{"d_expert": 80, "activation": "gelu", "normalize_top_k": true, "balance_loss": 0.0033, "balance_bias": false, "init_std_router": 0.0219, "lr_router": 0.000334, "norm": "layernorm", "norm_place": "pre", "positions": "rope", "tie_embeddings": false, "init_std_up": 0.0867, "init_std_down": 0.0, "warmup_steps": 230, "train_tokens": 346100000}
Below are experts of layer 5 (counted from 0) of a mixture-of-experts language model. Rows are named router (the router's row for the expert), up (a neuron's input weights, with its number) and show model dimensions 0-159. Each number is 128 + 24 x the weight over its row's rms, rounded and kept within 0 to 255. Numbers have three digits each.
After each expert's rows: a language model's description of what the expert responds to; "comes after" lists some tokens at least twice as common just before its tokens as in all text. This comes from a sample of Wikipedia text that the model never trained on. Tokens count by the router's weight.

# expert 30
router:154124120152130094150154173156140155173155110133169137157151131153159134100094125179109129153154115111153114126151152102138129108139140111142149088123131113140123149109105095140103158142143126141105132142139169122139111110146154131119145119119175094157169120148144145113137169121078088095124093132170140148144097140133161160122157162137141144140150104112125167130129146174143136057137094086094109093151119159123137114118154115120109124116060154134166115150161137120138118120141170
up1:113152149119113125157070150152168166150109125122188104094175130118114120141131128103150128130109124142135131160147113151146137140141132135122141162139119102099119148077132114130090124136168103138114156085108139132105102132112101129119130147120144104171162137103120152123112194088133098119080114122150129120137129136169157123138187142128109157130151124183100144165121157161172130075128095092105145139145144135096128124085145118086152136118117118124118145158135118098099090159144109
up2:140144118151083127110139105175140144104128101178161122136137105110143117156134183163153135101129164123138115135097138139126114106135179105108088119113113127129111143129158127141119108148116129140116122126144153171116114131151121138163127112115133120132135090116151126186092156130137079102125133141088142126113080132164111127116149128156122106108126121108140116143169121127145072135110079148113088135129153157123074157143168115045141179118106173117130124108154120133133113070132147
What it handles: Pipe separators between cells in Markdown tables and header rule rows like |---|---|, mostly after a cell value.
comes after: ")", "0", "%", "4", "6", "3"

# expert 51
router:132131119126119143140142146124156159175156127181147127115170134118168105119121169128128129090170090125176130141136145134109111123126150078158135156114136129125104205124161094127133172155122099104114088139145093114152123119125110116155150162104126109123147126121095099094109133115097137075160130124140095109072090111165114107115148138115125115138121138101116126115155128172160114123128109091115145089164084124110151122126113137118147105104148154107121130187147118135124117117167173
up7:166201161127143138101155122129131129143159118143130121125140176136121108112103131129145097150154142094164071128177147158130102141129141129138150161109081126127093142116117173112105116114108078093114134107088108090127143122134184130123116106095108088144170145143163144105120114146161132120098127136138110122118105143173136137141170146111085123119113139132113134080128126143105120134131105112157171133146128142078147168076094156096169097119135148108142128122131157105113132117151126
up8:144128111153093145141115082145118071132122151140155128169147163155137175098147124106129094116130110098126127121128127135124125085126121145131088124127142111092142111104067149115135124147137102153121144121062107101161131082145119174116159155136118139114121115133127148148146131075107160140112150096120127166133088168102097102138154170145114108102106128162112132103097160126112152090161112115153161124115148119103139154136166112124103164111120132100131078139167086141161160136127154
What it handles: First pieces of longer words after articles or verbs, such as re, un, con, dis, rel in relative, subs in subsidiary.
comes after: " the", " a", " and", " to", " was", " of"

# expert 46
router:121133126124119127119131126124152149161157109131122075137166155140156140096107085101134143076175139156124129123142118107134099125117117099139120131098131110148114211120138157166128146167162134093138160122103132123159132082160101129117122151086135077134136175100163126088124147120139123069120113142148127137118093129099123164082150145118145095132129126120096170083135180152115108116139117105144176130126103113127098112112128126140144167144099129112149151138143140079158151112118130
up6:140126105098071121087163133152124138166147135123139125115160147094095120149093133111108118094135151106157129124130105131149166132139135069131092145089133143132126128115139146141087150182098155112098122121139151088141091131129109133103111127119130059156142144118141124114140144088132098126111103154164125140115145139157130082136148130183129081115136144126119140124106147151150132130095154121142180135106140180180128095087109115128134176149120132112143114112166156123111157151175147
up7:124128137177144151136134135090109174102141090132204097121103140106141141124088140166146103129120154126101126106160138152134131125159114121129122146087141096121093165104109119121129160137127140171170096113126094134147097129188180142142080107125154147141145151148139105107112110096122136135108115158168087096151126127109125108129141152189134085128153121113133128123171162117103082109152149092122120092146096146139089138118116150131128141125123102124127152114138162109078138132151119
What it handles: Leading digits and spaces in table cells and statistics, like 1 in 100.00, plus ab/ib/omb pieces as in Dis-ab-led, cr-ab.
comes after: " ", " |", " (", "–", ";", " +"

# expert 24
router:138125162138117160138113150163102156132144079116157113097143115135115112140089175156122120111145133139123131078162175112142136137216129123157152110094100114141091203135124150135102099151135167081141136135147140156168126129092153168090129134101158116144104113117121118111121123108092111099152105123170124133137096148151118072100132162142130121130148113109134163115169173146146131109087152112113132117137136152110126145134119115140129113100093157132137147105116145106139160128131145
up0:126126138141110146174133146124139188111126141146134147106146131180145114124102097115146127159163164147153128091155166117133136088182090148112136131110121109107113151137111125116129123143156107126116181105127107132135115104112133108085083134152147135133161123128155104133090129108112158115148132141151151157143162125108114108107131111105074139174122126167092172102148105160121118095149118117139160122129146089105152108166105106127192134076127104118104155129131116114144142057120155
up1:126138167111113145142172127124084099125160088134154105135138140107095123149095137153099147111132095104144119085140227119165144125168156161083108111132132119132125143131128132113121137139149114112122109153163112157124106061131152143150158090159150090150175146134113121129109099133143160120131080117132150153123105136139117099098127163107148106112134130113120137099117160157094109135081145067144142128162154129128138101111126122114139127147094164107101134111147140115103112119165116
What it handles: The piece ar in names (J-ar-oslav, l-ar-ceny), name starts Bar, Gar, Bal, and sentence-opening prepositions In, On, During.
comes after: ".", " L", " J", " N", "j", ";"

# expert 16
router:171145145131087137115141159156157159123094109126127097133166145107128097106125145130141129157167123088138121107152141129146133141157150121139139154119137097145113161101146109140111152145093083103100138153152122149168091074159138150124106133095161073152117125130140105099128141119149068118134102082177137119086104093136101142084160131131128132112131133169117150078128161145130114135178098152114109129155128142150108147130141104133131141146102136127086177124142113129170088103137153
up1:105122124161120114116175148135111125089120094158133095113183124121137114115123138114078145169148141144152142128182133111104155071112190107141125141181098096112157145160126176158154135158140141138092113122148111127102126101154153120122141154141172083147110153137097084134120101129124128128126134108116153093100136107138088137106155150162131093103149155149134118101074160142122092106132153123133118120169124146127124129124165152123132137110090111139117152128097113073149120121155126
up2:123163193156114127158139156133114200130097132121147143128150150118074105101121077105119101150149164125130113106143113121126123084099085130117145106115124124131133115140112141180111136091131132129120109120137126157136090129216118163112123117123146133092107115148161159163149106150125142122112103143137125119139141107123112139120152130143156130143130139111077158156095159121111098074088127130146180158138125166129138149108097081149112149117110159123138126118116147149161151097124159
What it handles: Articles and possessives after a preposition or verb, mostly "the", also its, their, his, a, as in "on the US".
comes after: " of", " in", " on", "'", " to", " for"

# expert 20
router:112171132120105147128157158145146159158109145141173108140155110128128117092071159146155085154170134105156116131126132130128058141147100138118135090129112077150143158155123098142140119142147143098102127148095154126174135091154130150129092146124128093175144128145140113119092148136115083114130077168142108114124093153096118120094156142134171123144166139128162146118156151118100108129155103152117125075170116129084147121118153115114123123106138132130097133162137114133089118106110114
up7:129177099125108106119125153146167104135132146166191124165093116120118173143157188146122092113140156145138124095108144139101146110101125129086113098076166093131151147119143178162123111117177116121132163114115141094157081148138098135132152120119102092120123134152104132092143137118176099112115106112109070137113160144143120151095144133117112137086149109122131122104138151129072167145122133112136111103125141141131140145121135148142139100119110154168139113161121100167100150114116132
up8:143181139191153097090106105145087115107112129165110146099144144106114126137151135095147099140131139109129145100111158095122156158141186124138144152146103128168099139136138093141127103133111132100127153133140119126139146115161155104115111117118132122127120112111166135125131114164074158135111135058124122076155103118093118138128141134176118106124147125165087149082107164144125087121142104091149153147173118129170092133125136128138154140105141148173154121120164103161115109128162138
What it handles: Finite verbs and auxiliaries right after a subject in narrative prose, such as was, is, were, had, became, as in "the team was".
comes after: " was", " he", ",", " He", " it", " It"

# expert 9
router:150108119127100111158130158077155130144126146127135087122158129095147086109089155135111142124138166111122116105166148125130117134163113110110145146148112083110137193109161110145127104124155120103110155190132148128166124134110162103126158133155128122142157156103139126113147137114129150067100089090160128151092128121107102122093167143141160087169148154104132126125128162130109127116108132112149120111116149127138159132093141149111152104108089151142144176164137078138110093113158166
up0:133141080109113110134115157126119114116097132132149112144125088133176123128163128091134123126150093161113130137117135149106090105123137091119140115132126124145170144101170125101129128138154085126092065122159167131120145100119121152104178074126135130095164119116127123101129164135145117091105119101111139145092109164134110120150185130102143090157121151156136171078195133149125152154131139093122156152111097142151161133139125155109116136071116100102153122154155132106136097127146130
up1:157160160134135116146136153104131122107167099144145130122172144129154109112123116141130130163146109112168127122116110160114152160137091088116109143140110122160144145115125110153152133125131097146114150159090146087113071085116128167099146103136086111119110134085132097103130128115114126107126095114137161153088110089100137140130163131086114071120169141148098138105123153128089118122150136101141116110131148137120136133122140161131133160167131176104154155197117066090144135081126119
What it handles: Digits opening numbers, scores and years, like 0 in 0–1 and 2015, plus quantity nouns such as group, amount, distance, number.
comes after: " ", " a", "2", " (", " A", " an"

# expert 48
router:112141119120134113134135169123128143125128110135157109130197115167114118105139137144129135145130105156128152090158131150109093144123144135128141158103124067117108211107148130170147107132168120118118146160118123154131088121157187128144078139122141110151133146108137085133131117123105119053116093129169131127104109139102131117121144132136160127117181141163120173096125141111134127078127124094148126111121133158152135111098147055115134099143103143133102137161137126099159132130114144
up1:135137092139134166101127140115109117146120114148181101155116093136189093157138133138120130168114144124137113125147118111118144095113073084128111103168144145134178138114168146139145103160160139128118120155135172147122104128160151141108138116133126114152143097079111083150088134085142090136125137132131083152108085105173160130133146132116198098146106137086116091121100118111138100157087098127099135155141097154135125133141120122115144152156116109152134125127143166106128155115135158
up2:119144098105126137152130153112180105146135135119122152106174086158128082130105121177171143101167101134152153161158159125138088116147162124117114132136123102180108122130156132098080092100089097103129106154126152166138109157115176105104076116126131163134180141117118118110127131126148137080117146159129118098110081126109107119097102119107108123134162097178121144144126138134145105145121104134119130119126085163149133110139145130118116098116135156082130086121130165150138098143152133
What it handles: Digits within dates, years, scores and measurements, especially day numbers after month names, e.g. September 1-7, 18-7-6.
comes after: "1", " ", "2", "3", "–", "8"

# expert 50
router:137176093117110150141143149142146158148130115141124085139149121134154131107120134128146103140158145159130130122180145126125108125138133111124154112133129084096087147108120113147105113162130091101129104134142126149160152144165166175118106134144133060155177093173138152071122161099149095052122136137150135149134154114156127108125171157119125148117136160142118148106141147119129134104132105115104132149107156145107062103111120114100151068135123155118118139176123129115150151123142149
up0:129127127141108159104179143111151116129097127145129106120125144159155143115128151150133119146112106151163086101141145153117124109152103074154099072144148134124129166123125132139145119097134100170129079153094103134181118130174159114150098111127180137163148134140111122097098095109098093123138112069136082148130107157151095081123161153109141104138138102170119146095128134144106113135115127116129146125134126148132099103110110158156143118126119186099097116147110129133091114118145184
up1:161184082134090155129154106153138165125084164132146117118117128095121107110112149110162133147130113102128120084115116125176128138132094098095121126152161149138124141123108126113135121137162094103162112134131174132114153128120140156133175123124121083085131126143138113114153171131155118092105140137129136105102124143094152129117118140109139093156163134130132148124191165136169104148165071144098084161124146126116114125157120113147078133083129181162161122156119120139114109148115155
What it handles: Word-initial consonant clusters and pieces like sw, sh, cl, cr, ff, ew, as in Switch, buffers, carriageway, and line breaks ending table rows.
comes after: " |", " the", " on", "|---|---|---|---|---|", "|---|---|---|---|---|---|", "|---|---|---|---|"

# expert 4
router:117139124142091133104106180146141142129166115107147129119172114147143099076116133139091118113156118132137132129163148131117093110155155074135115146125095109147123159111137134183082121152148114081111132139107153126158166105121131133105137122088124113163112137154147134088107105106164106079068109155201087136111118112148131130146179186136161126103110133137148130108157133169143116128123131154132153118129152149153084128100126115139112133105098135134117154160120150092127131137155140
up0:130072155103130058086161160103151144147126139103115097100167121184181148151133089166139104175163134155141117087129143130134114138171143109122134122133130114136143118139084157175127113105118086102117146149124112160166117128130173104168099126137149113121122094119108128112133150085118143124109099153156175139138086149150123116107121128150154144142154088110160137160136138143142118085109144137134158149129096162148131101104098112125133100139130097121142126122105162110092132111129127
up1:117185147176144134141128179115149157131150087122160160108136135098130124119097141113073093163128134130190107084116135105098119137120131156097116153140126114128140137175138150185082105146163128088121110150161125146168139112124167131140139141096099153111172124134121132132141145125108101141130122148147167127137123117083113136108147127092115098108130142099159173088109122147123179145124093104152157105139122156117118102131188114130123109139116135140150117130134093090099139119151150
What it handles: Word-internal pieces after a first fragment, such as cle-m-ency, Hels-ink-i and spl-it, plus digits and spaces in tables.
comes after: " |", "′", "r", "7", " sh", " cl"

# expert 31
router:111143085108121120131126150093121185168128127124159070096160121099147159157089095179086138142132093145154125103150141147145123113131137105134150113133150086117157203094118108145135122142139089114137145133130131137154128105168153133084139147130121108170135128121132136111152142101102080086117112114142123141089130103140100109096119176108155152135157172188146129134131149178117122089137130154114130154136118110160155117146133130102132124117105113126141127129152114143123134136129190
up1:117113145149156161145171146084127159145163134123175106081180120100117160102165109131147151137141114133142109109175134136084126117144087116071134146141128099079138156112157149141120129148115115136132109174100102122140108103174151117161142101099128116125138143129135118069133140127102108130116139134119152159139091133079123128094131103131118107137143159138137153075149147167144121133175101121126137136123135136183110110154110112186151091144128139126147134129166114122146101085123149
up2:157120121138147101157127134180150155141145094113154064157116115150105170100124121141109151120152113129129138145138130141140138163113153081137122158128113089111110169110114086114145126138181099164140116171129137134168084119128157111092108099116160126142186114179129113117108168088108113111105114113118120109091118112144143092097155154140122100113146146122108111167157115121138102131154164108128180132134140115140111125114127151120112128106085181125101174139123117173117104121126103
What it handles: The article a, blank table cells, and syllable pieces inside names and words, such as om in Darom, Dolomiti, Bloom, and im.
comes after: "|", " for", " as", " to", " in", " with"

# expert 62
router:141123132118098121154149126133158146136171155158175112118145136115118162132063101109121110134143201145102155126134125088129125165144126117124149165137119129144144159064125112160114152136144128132127116167157141129135141076132158118142100188131171120140160115119120098128124138111122120099118085099175084122133117147091122095095136137115129120133134135141098161103150117132131118120097089165132136127150092156121103173101136153147110111145078157129091095111142098085096108130125141
up0:140121152103091145124103102147099100171108112147103155142128156146101133154112119158179124102120170139105158112180171138133123132123110142108154120126170095122120131135136141087113110132162123124152152170132142096134154125170104138083123143161164126154135085096099137128152185121156113114129103119153137121146104117099110165140165113114188159130117124132165122153103152129137111121113110158147134109067132111109096142174148096132126111121073126122129078138154110136153092142136143
up1:119100122111072085145148144153187167165154115154144116128108134179111120109126088116165103068119134114178105126160118129159125107153110109098133126107147105120117121137157111186150093156114118136128099149160154106143121107128151146153091146141161157150109131150168098134112139098129141106124065106126162120121143117138109087141185147078112125148150131116170132105140128119120138150094111153120141110136127113145144137158121161097126138122133149110127150172147139157139082133119119
What it handles: Opening quotation marks before quoted titles or speech, as in call on "irreversible action", plus possessive apostrophes, heading markers and paragraph line breaks.
comes after: "\n", " Women", " People", ").", "===", "History"

# expert 18
router:135117116135103134135149120157121149153110071095155110152172128139162123105102180123098087132147171135133186087137165135143103142170141122091147136120122109113135147135136143127136102153119136082100127144131144156124091138129160142105084149087164102147172119154150119090116131109119142083110094169144154157128084095139115145091117160095137134156127134145087168083120181135140145134158090131146134107130113147132144166131142126124131139128110163139104113157158120098104129111132154
up0:154178120173129109105103141117151139169118121136147125131122119127136144173109133091130136102123122173134142121133104124115115136158089103108100152115178119094148184154178100119166133133119141141119142155155176109106166142111137149078141097099170124131081138119113146094192161128159128108170120083119157137129103144096112101110129103141116093105137113130149182140124147161163132124139105090113120116124072118138132136114152150110135113140102127159140134120166156116135128125117169
up1:075127127153111124175148132140147174093115124102162155151153150122138089122083169123117153103115126146161162158109150149120130128165122121133135105099118126162143128136131133143080113153156113137100111104106144123135117121120147139136132140105161091138114129126167099096126155091137129110090114168140119112150142107105162118115147167084107111111135177132081145132103131132172159105134134119129158101145159130102127105111143135097201112120148161098139134130152118127087106050111143
What it handles: Infobox field labels (Genus, Species, Coordinates, Website) and tokens right after a period, like They, It, is, plus the piece -ey.
comes after: ".", "-", "==", " (", "See", " K"

# expert 1
router:171121143143122115156135153153164160151142126123169133125175150171157136122090109167103131139150102100150129094138142123107148095120132097125182095122122106128131165096108103156122158149149133113134121128126137109153109110156157158119152113105165079156166151132123126102143142138079096082125100119154146115147103137120141157114163157162153140124137116155111145152160145170124117063124097114073121083153143154149130132115148115125127107139066150130162132151150131100119110133150142
up1:137118127122119143132171127125147116152141158161107127135122119128162101123114139073134162142155117116097112166194127135095122127170152084130115132137127110104128151148127135143126118138109085127121167133128087128158126132084160104120112163121110111123079115128132094126096118103155127104098124098128129124134126120095128073113134137098140107143091109182159145102148116142115150102154135135142170098116095116151118130114149138134177138187149162150141144143146075128105066066099142
up2:162123100137116059125085132153134185137128138161127137120178110144135068088152129089151136130146125143165157149136123145152140184171092113106149127157126098157141134160154130156133098129108104091121139096143105149136156134173148105121139110115129117124098096101126101110122120127150110135131106109129145123121144151111119131110164133115136124116095169124093138117103109158150109110161160151154152119147074114133109111147175113129121118144127131106136097166150075147132091072150147
What it handles: Final pipe closing a row in Wikipedia tables, plus markdown separator rows like |---|---|, in squads, results and election tables.
comes after: " ", "0", ")", "%", "3", "4"

# expert 36
router:143140140141086166131138147140148175136093118139146130124118124131121090098133142143123128109145139162127096063151132160136139116157107133149119077153136055119150159131137131151147136171107129129118117137123111111159101104110130124139127170101155109157143142112105128094164137123091121083108110119193138147123159127136130093099155123111152109134140124110119212131142164156136162107095120131115119120103133133105119087101102125130150151132083126154104163147136068099119117159130159
up0:125156119119076084164141150201120159128090144142100143144130123102104102101119102109122129130177120171136091119118152124160127141142111145108145103100121136126134172111128133154125127155119120118116108155168151124157089118082133202130160121166144103142116135115122132127136158143171082123142106090151134125147106120136099120157162140085140138114155118127118140106162149156114178097121131156136123142102126125132070094137142136139115171129146116134163142148130109063107095140122130
up1:112164140118092156130164156155149118103104140150108133103158084135160172117088081158160154131162158136104157084136120132130121128104146132138115075125132132119088131112146108134130114148120114115136116088166153101102096151146177122119112147108137093161121121140167140144127158158127084118117121122120138124083143126108066111144158137159123150112156178143088126087094143131128133078141122157182128153170141127099131105098126101124126099121131134094137136117149105123086156100124113
What it handles: Word pieces following a capital initial like R or B in names and abbreviations, plus footballer positions MF, DF, and year digits.
comes after: " R", " B", "B", "b", "R", " b"

# expert 13
router:161130123098124153125145144135136144123126111119142135107148097155133128118116127148116097127150145138163129085145130117120101154172130122153160157148133113106101219130124147135152138126160136089114089158148101132140102099128158104122135129089132100103146132165096100122136104101119087076101091129166126138113160133138120169086135165113173153154146151128126175118111152104139104094095155156116102112150137149163114171099131106125126074137104150125111127146169094095125131131104168
up1:120104139108122136145091140155162134127145152129177118138174150116156077120136082100160122150132158118177152138111129114196134156201150118133120102147120118194140138138151143123119113124120141125104116125085123103170128120066135154102159135101140110142094145162152107161137131156127122112104132099096117129106077126147146113128156157143091101135134156144102144144104094117131126124150153140140119146136109121111101125066092106139121089137108134078106143115134132153108108128148118
up2:155167145125128135127161139128119132137167109088136137120143128114158101131084097124134170143126116133144090145150136108144116119172092160152119159069168176115104174123142126119129124120138119135160115120126159176105130095117157128103087133111134125131084158124153144104135140117124137121106107144153114130171091113150121147127139121191113135085137141154084138177152125110158120065118120151134105067120082164154165148117113109096099117115137094141112111107091119131103154129125117
What it handles: The 0 or 9 right after a leading 2 or 1 in years such as 2016 or 1994, and word-ending pieces like ind, eek, ick.
comes after: "2", "1", " S", "3", " s", "S"

# expert 26
router:131127092161090128135160155146118143170162139142139088149166144117094158131087119167136136090150134108148121096145160108138072105133108102087134138106134098077100198104162160158084106102138108107132127131103122164157150142121153123108116115098167099161137130116146129096126144102159138091111094127159131113112127135103097135082140177145141138161149138139091147132159158143116126117116115094148129153113122158104124140083111121137163120117119134108107157161129132149136130084139125
up0:109141089109134072156131113093131105142142098153107090112182133132103095127138136139141129163167136141151113121119099160092148155126117075156126091102129123145129141116155112164132180116163104128126154128153121085148121128117099137165093132134183116107111105132123154071143098098109127092103109148145124126140123116128175147122122146130180128080128172162142089123120178149110133131149143116120127103123113156104120079107155101161140131109115158124119170140093164144126106120131121
up1:075078158120149141164131138106144132118154121103135119110177148134151145125137122144183092114127129097115136117165138148111126105146158086180138162127105129123134154136139136126096127125164113149151109145094126133138120120145215090097153099141150118148147119105132119094086150090108096120140148102140116113152107132146120105115130204139121086109142111119162129117079132136175120132111113118149120155176072120128137131094135142124129154133140137113123157146141160135104140152177127
What it handles: Consonant-initial fragments inside foreign or rare names and words, such as v in Duvvada, qu, ch, zh, Sh in Shinjuku.
comes after: "-", " \"", "–", " a", " Sh", "/"

# expert 37
router:118125116145124136143148147116154124136157117140159088115138124141141145092145105136098090142166116135134152103133131141152141121168114123128127099106121125113142185087173121158121128142172111116103108111128147122136152092129181110138099137096141090148133162146129096149143133085077087092104085091141093133115127124125113139084171151134134103147183142122123147102121130138143154111155091110137140120150113186111162148155129095082143132109096158131123128158157096108091084139123175
up0:182153122153125166148112109116130116161151158136119092135162149076149089149155108142119135115099163093190091139123129127139138135105129112145153146131140116163127131118103087145130127109128168150140109120112120150138120162126141153113121127130161087157132129136109156103140116085122138121112119101169158126115168144123104104136129147140083096136118141152101147107113144136122145106089162120098131105172174197152111104102125136089139146085140109100104166120190086137114094129134140
up1:142154127145125136154118097116111143156143092141106181163112126143135094141128177118108150123154168132145134075115138100153126054147131143107110136116149089091141152122143083115118137150125124091127111115127118129112126114205108121109137098152151102119129122145139119154120148137150127123129128105144164128100117136118095114143122159110136096136114165162073131132177134131151086143115122128112158130114180090132114163125178127119130134049139125131129155133111106102113135068114104
What it handles: The first digit of a year after a month or in, as in September 5, 1901 or in 1970, plus opening parentheses and According, For.
comes after: " ", "2", "1", " (", "\"", " In"

# expert 63
router:151166143150099127144152121124138139169142131139153070116153118140148128096108151145134133088121161086094129078135129141120106113138145070108146155148105102120095162084135087132131112141141133101091107121137110146150143123115157157144122160124163102137136112112102143124131134125099125095111132152156139170105083108119133145119163174150126082167127125182126144117134166133118162076103106091105148146116150132133154110102147111125190095121109117151131117113157115081101133141138175
up1:132128145105094151133132122139185162158080111144097156092140108125109119123114097157127132091121140123174099134121157172181143112161132091091147125124140080162176152116151135164162116104130126108134119135144113163140094081196126146149106147134115109119137117107127137163172166105131141105132115100141086135117158107160139113122157110134136131106109148160154131125132090103131096171129116131080137135154123110122156131101122094137113101154105173148131100140119103129159139141164108
up2:138169104174126127129145153098109119124139121119140105143128129101115115117117105144118158155122141132163114098118107098109150116143159109143100135114161127146165148122113129157088131094150170095103137145117138160173106117142112119078118123131126142101167112132114092158150156100195118130138137136137087161140116118144136111116176169097065109112108101140146137114154108133072099107105112135104133123136161127134123139087102075101185129151148088114144125169145131109151139099175152
What it handles: Nouns after the, of or in, such as son, father, daughter, Sir, month names like December, and first names like Roger.
comes after: " the", " of", " in", " The", ",", "The"

# expert 33
router:126155117144101101160183165117157182135127137144163098110154128117147156115102163160120094093141147130159093128144131122155093107159133121118149145108124098146115212152170164147136140141109114069101115146122122150144125129123158160100085139109173060142160154108104121122105113133082141078087131102112112146088098106153114113119117185124134142145133159147102144132136141130135151137116122113131109108120127155140108125122164117141140100124109114119135143166138117104132123124140119
up0:112095124131139159144166151138109143134159126118110110137152129114132130112094164118159137095152159108091153141153106138136152093129107111131122115152130083128105138138093123116087162120104130137107158159113103116124107115108098102120129167096139100134133088176089111120163146119093136106165101158113096141124116112170170147123145137154065128086157145165138136133120158094127139124187108186111171191121114122115150096111125124125144108143104147084149128155101155099132139144108137
up1:149129124083138094114131127162095117153112132124112121137120094110139159116130086156185131123111127121147114117114127181150104166121112092102148175097148126139096147125148145150157122147150151105131171105152143121111146112136179152102135135070103145165106140090157096102144161164146176135080151161161110103133102133119146145115127127140106141121105131149140151142133155105107127091104131132148101095105091112134148084138111077127113147081106120117167083140143096114129122128159102
What it handles: Word-initial capitals or consonant clusters opening names and headings after line breaks or parentheses, such as D in Daniel, Tr, Sch.
comes after: " (", "\n", " \"", "-", "==", "==="

# expert 14
router:131098118124119145118132150179115180179135114138186092100135172120156144095096146149120106114157128136145156124172155081151108128125143127149110133093158103140093163114117082142086102123131126097101140157137148139138156115156137119138139123155120098121152095125143115092166139106088094108132110116161130111090118129090158083077141128114138117117157149138136140126107123176136184112144133120102127099152133108113183141136171118090134107127123127156110120132149090120130154109094123
up1:162112139093088119108113129169110100205104119113097096178156144155131107122103170093101126102158123142160184175151126135113108101176129096135181147149112109122122123131169105142128118106140139124108129106118145130153147130125104136098167119125115116139102123114118144125161104148161174105128084106139136141111091116130147135134149130129145153141165143138142161154128102175145141077131131093135133116112090098140143138098102142110117159135121136084166094091122144130134135109088138
up2:098120114175121163095176121115193146108137102123136150110134119115136150156099108126129117090105129152137153146101171138151099146117133135121109141092106089115129122140133133129103135109181093117151088114129110139155162165104104125113145129112141090127164136167133116129137118111134125116154125152172151123177119126133110104090145107094112142151135084110096134178181150139107100114105127113134181099179146130116108132104142148133150152086138149117121155161143109114105122089109188
What it handles: Indefinite articles a, an, A and determiners like first, one, this, same before a noun, as in "in a year" and "was also a".
comes after: " is", ",", " as", " =", ".", " of"

# expert 17
router:137158147139106129121159125169108155159111140150160125143146133174152153078119143115138098150122137156091145125194162156121090127143138135124169133121120097142111116075091094132108111123177071107104126154124118115169109108143153167150124148106152105148138153120086114117135169123117107095108133133156106126087066119116084141105151151172120106151149118172138170136148155148073130106147122093142135128156117150137144124124117140117145132108103117138162125128157113121132127143122171
up1:099171109112108126112164104143112125119114094135114121117145156124140150149144146129121126090143158110143124053101086117095119169128103145104128058078107138102129133105124116116150113151130154118124122119172128146132096100147115122149126091122115160160166142184142156136127127123068123124159110120151163098145097107123166133116128157111153115117151118100085121168172103150157118115129132144124109160110154130147127145057135161094150120152137133104137144114130150171161130141145116
up2:127168108145100119096138102147126124133124144133161081115128109148155146096140143138103126115119112153138119145094141072121139138132129139156146124154111145108164131110096111118115176101140129169140130151097132116171197126106118124109108142092145066130110130153112111108114154133146116139175108182122139111175116120092126133123163115133158103112134104087136164173111111119146139140098117133091135091156124137122176167146128148099180097141122112155100168127099104140187127146116140
What it handles: Country, nationality and city names and their final pieces, such as United States, American, York, Afghan-istan, Pakistan, Harris-burg.
comes after: " the", " United", " of", " New", ",", " in"

# expert 39
router:136152136144107136114146133153140135171150106130186117136198138123145107160074103175107118126158157164156128086139102113144102164192158157161174136086086113120121128139118114131095126127131097112157096145115143122142091109135137140126127127098139059134151098122132115091122130123136120103129113142133121137141128111141168122091134150172149097109142113147083153126147130146137134140107108111126105137132122168138091120095119143107164151145124126128162151158166086109102147114128168
up11:164149112178140100146111130156104129162175127161128172088121085099112120129113136106108075139141103129113091118126154128133092157160134145127131159146134086170144115113156115152105125101146113144144117115103125159115123152143150146104096161074139137135142141123141104099112123100093104130110096174151093125136136122157123130083124133117093110126108158174143143127142132113103093093145090099142139106065126138115082104109096127104161103136135116107117173131155101152133083145126151
up12:142118145115131100143098102114157094117106138141136117150134090128112099124074149104145113125149103159162130132129143134109154144128107132113093142132138123116114133107170123120119086118129124138112114124123137134127175130165152122134137107127083137092163108068119121118136142117163131120145085122128111142104138125173162154111156072163132145099113132111182173072147165160111144119108118115110144149129174121158122169121116138120092124095140188140133158155151056140079109141102147
What it handles: Periods ending sentences before the next sentence, and paragraph line breaks, as in older., critics., Wuhan., plus unit letters like m/s.
comes after: ".", "\n", "s", " However", ").", "°"

# expert 57
router:164143116143141119143138112133141141116137132109175121122176111116134109085095107152118112108149125131168107102148124117129103119167120100134129146099168102130127205138136121161125137121148115085125097151143108129146112111119205145122116094116160075149148134171121087139137091135104128075115105132171124151122134119157127132097145152124127142099095145171095170104123140107111091106101156131110139120141167148108137118121098082111150147120126149141123149159134069148124173107149133
up1:129170125109118163120105108103073116131126136140143089118108088120136148151153135130124137100147117142160143110111135103122112136128142137123111131150160112071105159087139108179091130115132119133080098102149135109178153131151151125104089129112088099112153121135081120155154136153142115104111173121156118115143163130177150145114147161051142150125146110125129138101110101156140137143117128092105140096128132119104120153143131128147117182095135114160112194138107153107115141121165166
up2:130129151158111124157098152101123124087169179156157146158144149111105099054106164101098101127140148119162086145133146136128114127121122109159142132102132104141107126136114115128088084095115127131104136122102130157140128124145114095148131124119140143131155140128144146151164126126118126127115129140136150150154114152121081095118142144142100079151138109161067179083142100098120163140122122097125136176152118110131159142098125072123098147172122148153088159171146145155103126104120149
What it handles: Inner pieces following an initial consonant, often S or s, such as m in Smile and small, ul, econd, earch, plus 9 in years.
comes after: " S", " s", " W", "S", "s", "1"